Weights of a small mixture-of-experts language model, trained from scratch on English Wikipedia.
Experts: 32 experts in each of 12 layers, 128 squared ReLU neurons an expert, 1 pick a token, a sigmoid router, a shared expert of 256 neurons.
Below are experts of layer 6 (counted from 0) of a mixture-of-experts language model. Rows are named up (a neuron's input weights, with its number) and show model dimensions 0-95. Each number is 128 + 32 x the weight over its row's rms, rounded and kept within 0 to 255. Numbers have three digits each.
Before each expert's rows: a language model's description of what the expert responds to. This comes from a sample of Wikipedia text that the model never trained on.

# expert 11
Line-initial capitals, infobox labels. First pieces of capitalized words at line starts in infoboxes and lists, such as O-ver-view, Personal, Born, and heading equals signs.
up2:119139087138086079116129136194091097160084159115161116129142036137109106116154102132153162152140113093064167121198092139129135100135112124101077085107210156069102140114168090132132150133092143157160165102130131068100144106160094148151161124150144120150112124127078096117098191126157142124

# expert 24
Capital initials of names. Single capital letters beginning names or country codes in sports lists and tables, e.g. K in KAZ, H in HUN, E in Eskau.
up2:103140144150129095134114108106079105129105098147102153136130086179095100094107102172129083099087105150141117060166173123063133114141127152146181126135128139140137122210087106156190142094129134117097084061155153152056151097163117094104144150141169155122136131148125095150143069116116159141

# expert 26
Space before words. Bare space tokens between words, usually after function words like the, a, to, of, and inside headings or tables.
up0:190151146173119101105155060133088131130065106111175155101172068144125113153104167127129185109084178122136142138157103115182121162109099109153153122122185036104137142098107170120117186144126138120165168118141150118157179140106137141162128157140137147221177201146135111105093140126147126087

# expert 28
Plural and Latin endings. Word-final suffixes like -s, -us, -ers, -ies, -ia, -ities, common in genus and species names such as Bacillus, Carabidae.
up22:137106136120181031114129157086139135125136062163187112106119116098081125131143090110080078116080115136131188176108110159158150101130111132173147178166091119096101099143139116141117146168130189140115177163127132097130055142172115122128169091109153092109178117185118154185097097122153126123

# expert 21
Latin-root word beginnings. Early stems and prefixes in Latinate words, like vo in favourite or advocates, gra in migrating, pre, ex, trans, con, so.
up0:065136151105155159113116119131144126086148056146111112124131043139124135156148138106134174137132137157160135115184088113130100089168147113143104122131092142125115121137072151093169109102072106149090074183122137143069091078187162112066117149089146161157119152166134116064101095151079104129

# expert 15
Compass directions, abbreviations. Compass words North, West, South, Central, capital letters in time-zone and coordinate codes (CEST, WET, W), and cent pieces.
up2:161166134157111170140152165146085150099141171133120175120089074103140095131138072119101153072113147134152104167112136160205122150092114153109127117111204165136140173127175106115136153082119110094123099105147148160050073142151112053081099138106181095146140097180080173089111089102132081126

# expert 27
Foreign-name syllable pieces. Consonant+o syllables like ko, to, do, no inside foreign names and place-names, e.g. Mozdok, Tutto, Rannoch, Rhynocoris.
up24:142128124181079135156170138066164174110058122192170114124116064130153135106110149126126100136125115154169106110141127148110123130141083090003116126105122153108130120171102102067082159158085090108136152134129137085094153132170095084163123098140188155154107089180100111139118127171108116121

# expert 2
Noun-forming suffixes. Final suffix pieces that complete nouns and adjectives, such as -ment, -tion, -ation, -ure, as in alignment, acquisition, temperature.
up22:138153140148162040117118145083053184132138156125102162107102125155128124154135145147140076154111130157134065125141178073097114080128114097101135144128120106140144170199102073123103185128136127121140093109060115155120184082093137156162099142120110092138168178047155110098107136178102102050

# expert 29
Word-start pieces, ur. Opening pieces of words like In, pro, own, same, ten, and the ur in suburb and pursue.
up2:074142136080110120158084068148161092066206137121089151114110120125097081144173095107120122087153163135127056105155141149110145115074149111149117133123160076094149102153170164074103165129104153143136151128123150132109115168196122140138190158101144117095141129194184091133073118132174184097

# expert 5
Sentence and section ends. Line breaks and periods ending sentences or paragraphs, especially before == section headings ==, plus heading equals signs and closing quotes.
up2:174160089076147142155137131126168084109122160090092188200158095159095156121157110094125128180148164117137121175116173111106102118146119116139124089140203105112167133099134110100121143107160177105113156125148173091141139096128142181163088104149123106133082120106188102135146123079152159157

# expert 31
Commas and conjunctions. Commas, and, or, &, but, dashes and slashes joining list items or clauses, such as Punch and Jenny, Brighton & Hove.
up2:125199207123057151070119135118115117069158152170109095171154076127109057139126162179161155132141133140108138149129097118094160142137144090134122146083138175132166083120150191151092124096123128148043170116139126127123161144086154076118146114174137133112111139109125117034135107086129127108

# expert 9
Numbers in tables, dates. Number tokens in score tables, statistics, dates and years, e.g. 59' goal minutes, 83–72 scores, born March 22, 1988.
up2:151152108177100151150152093131123100090194128149124104080153164153104180131101084126195125185115171175161155187141154101105123138138113159124148158060162064158052145114098092094124117102115161094102079087094097159172155147051128183177102111150126070116120143152113146088142111088109148117

# expert 1
Syllable after de/di. Word-piece tokens right after a de-, di- or in- fragment inside a word, such as de|a|f, De|vel|opment, in|ve|stigations.
up2:163126114057137162128154178159117130132130206114129139158125122094115132177096113152102087130180128132134100112123200155137080106058131151143102147145082111196153120145144101126105158123148142110141179106108094107113103105136135115105124126142129142101108105118124125155084167100144093079

# expert 13
Word pieces in names. Inner syllables of foreign names, species names and rarer words, such as Bo|ca Juniors, Sybo|k, ala|ba|ster, landsca|pe.
up2:094099093191135111101103152129139142070150146134168154170143120122094133139112140159099097101144126151136126114131093159214108172118083116147105181145117116101094124183180116097078156117101153143134078127125089119146108167146163155176116110117164055115092167147117175092141148154156155122

# expert 10
Apostrophes and copular words. Possessive apostrophes (Lion's, father's), the piece al in journal and local, and words like a, as, became in biographies.
up0:086071160119064063136167168142133074091123137178084151099158122072089107128124163113120143127095115082098120099093130100173078116092113079141103155093126152103108087162171110156108119104203154168113113096142153085105144115121108149164092136150173099100052126159136078078149159101106078081

# expert 20
Table cell closers. Closing parentheses, pipes and semicolons ending table cells or list items, especially after numbers in sports stat tables, like (4).
up2:183109134168094095135166071095143125134127122118056129104102107138121097084133092043139107099134128115082124145143175130111186063161107118167143129114188128160165157124150121125073138149128132139125121075098172122144150149178071132109181105145059111129109103145176052108104192140098112137

# expert 16
Past participle endings, the. The ending -ed, -ated, -ized, -ified in verbs such as propelled, reported, entered, and the article the or The.
up2:112107103141085118176069151113160116119131112088101103115163149124086095101074105111170099196161145097169138118090155077163093121131192072062061161129121131137125119064116146127186137120114158140113076123115197154117175098152124145122071159143139169099117136145162135083179088115177052137

# expert 25
Name-initial syllables. Capitalized or mid-word syllables in names and words after w/f, such as O in O'Connor, Ho, Bu, w|ha|t, New|ha|ven.
up2:121086099136108180101142115103179103077098142121117142173145136117144183170088107143128066171097100178182061128145146194084120082160109140103125163152053119121146115149103165108110125120131140118078134109113162165100037149092092162089116172111159138081118169151159141124093115150132227131

# expert 7
Coordinate symbols and codes. Degree, minute and second marks in geographic coordinates, plus hyphens and capital letters in codes like TPS-77, NSS-12, ET.
up2:147156101090098101099156120140132150181112154115144127149140184113163161141172122087144131160105122142116124150130138162144165186113135209200094151131123151095113161113154095154143131082178176130099125126137149148185153059159126135130068185092154111170039123131063140096180124095161142153

# expert 17
Early word-stem pieces. Early pieces inside common words, especially c, ce, vi, cl, as in cir-c-ular, in-c-reased, sp-ec-ifically, cl-as-sified.
up0:111096146115114128141132107170158109138124225106140122133144149131164089110211064086114097139151128129145182121198051125170116115105146126090137152115112194130102178109131121139138084151180069107152146181127137064134143120137107123144147085165128162132126204144120147121173201156077132163

# expert 18
Agent-noun endings, role nouns. Endings -or, -er, -ian, -ist forming agent nouns (unicorn, singer), plus role words like director, member, Minister, major.
up0:150127157102146110094163088134173148149176111172088137161139157155121123126128083168142139156088087133177152159084124146133089133120159140179117100125125123092192084162117129139161073117145091100149140123160144152164183125153065185116166127118180138146118116140112067130124111156144082127

# expert 23
Foreign name pieces. Starts and middle pieces of non-English names and places, such as Li, Ni, China, Iran, Pana-th-inaikos, Gu-im-arães.
up2:137129082129174092077167132097146125153137156107128111143152172166176122139128145126152095139071064167119166152089152118126147191099054123116098149122181139148149096103112162167086102104080150153134081189163103122146125097133131120101104146081138118062162142116116166154147156142150081067

# expert 0
Sports team vocabulary. Sport and club words such as team, club, final, League, plus "not" in "Did not qualify" result tables and "m" for millions.
up24:108089181165132108163129098057132102091140122131108150096139127135182149088129100194148116149106102184127070115129125142137076151115149056132155151069081151173132148078121100120125146194148130191126137150147124138091118117137078114124136111147066128100195199131140144088131186151161185141

# expert 8
Mid-word "and/in" pieces. Word-internal pieces like and, in, ight, round after a consonant, as in Ugandan, merchandise, Illinois, often in rare names.
up2:162133114158106140134093125082121135102148143169135133104166131160103093143133158158065142145149174096135183132121111047195130135128164130115082146117077140181155150155145166114124156049090165119112225154135092104119138158089183154103146102112148114109125114130156111106068099107092202155

# expert 14
Personal name pieces. Common English first names like John, William, Michael, and mid-word pieces of surnames or foreign names, such as Ghul-am, Ar-ch-er.
up24:119144113100138085118096162143232083125156165092102125113143107073118094161118117138057078198179122050089110096085170141127145194107115085143159158163189162143173110158126122144057125103117180138110151107113134130146109131111155134135095086138122151142121124092168081164088214133113126103

# expert 3
Word-initial syllable pieces. First syllable pieces of words after a space or short prefix, e.g. dis in disbanded, sa in sawmill, fa, Se, br in brand.
up2:091108131151126132156125094175055142121134163152139109070196069142052126157134226156097106184131143125115148102130123187070041135159164172148092159107121121164122119159108158130123163155180124083107121116100143139119151096170080145157129094177155135142063168122084071136114107129153128114

# expert 12
Mid-word vowel pieces. Middle-of-word pieces like at, it, av, ov after a stem and before a suffix, as in geriatric, political, sensitive.
up2:122087127137174128073125117119040169116154103161131105148162114047131121156100127101141133193121107154154150108098133134124166131081142131108072216110135136097169147176154094076168091143153126115124091129126123188185120082121125110106088144145113113137147077151151122108064115168152157054

# expert 22
Letter t and years. The t piece inside words (royal|t|ies, O|t|toman, counterpar|t|s), year-range pieces like –19 and –20, and mo in moment.
up0:133095154113143136149136101190102100133150122092056143164137133144117126076088108112122093117125071058172108129125159116151175142148089145115114131135109111158147087127126110119175149130101177139145136088193102107191179147113106113140130139233153161152125152163119172050091110079184163096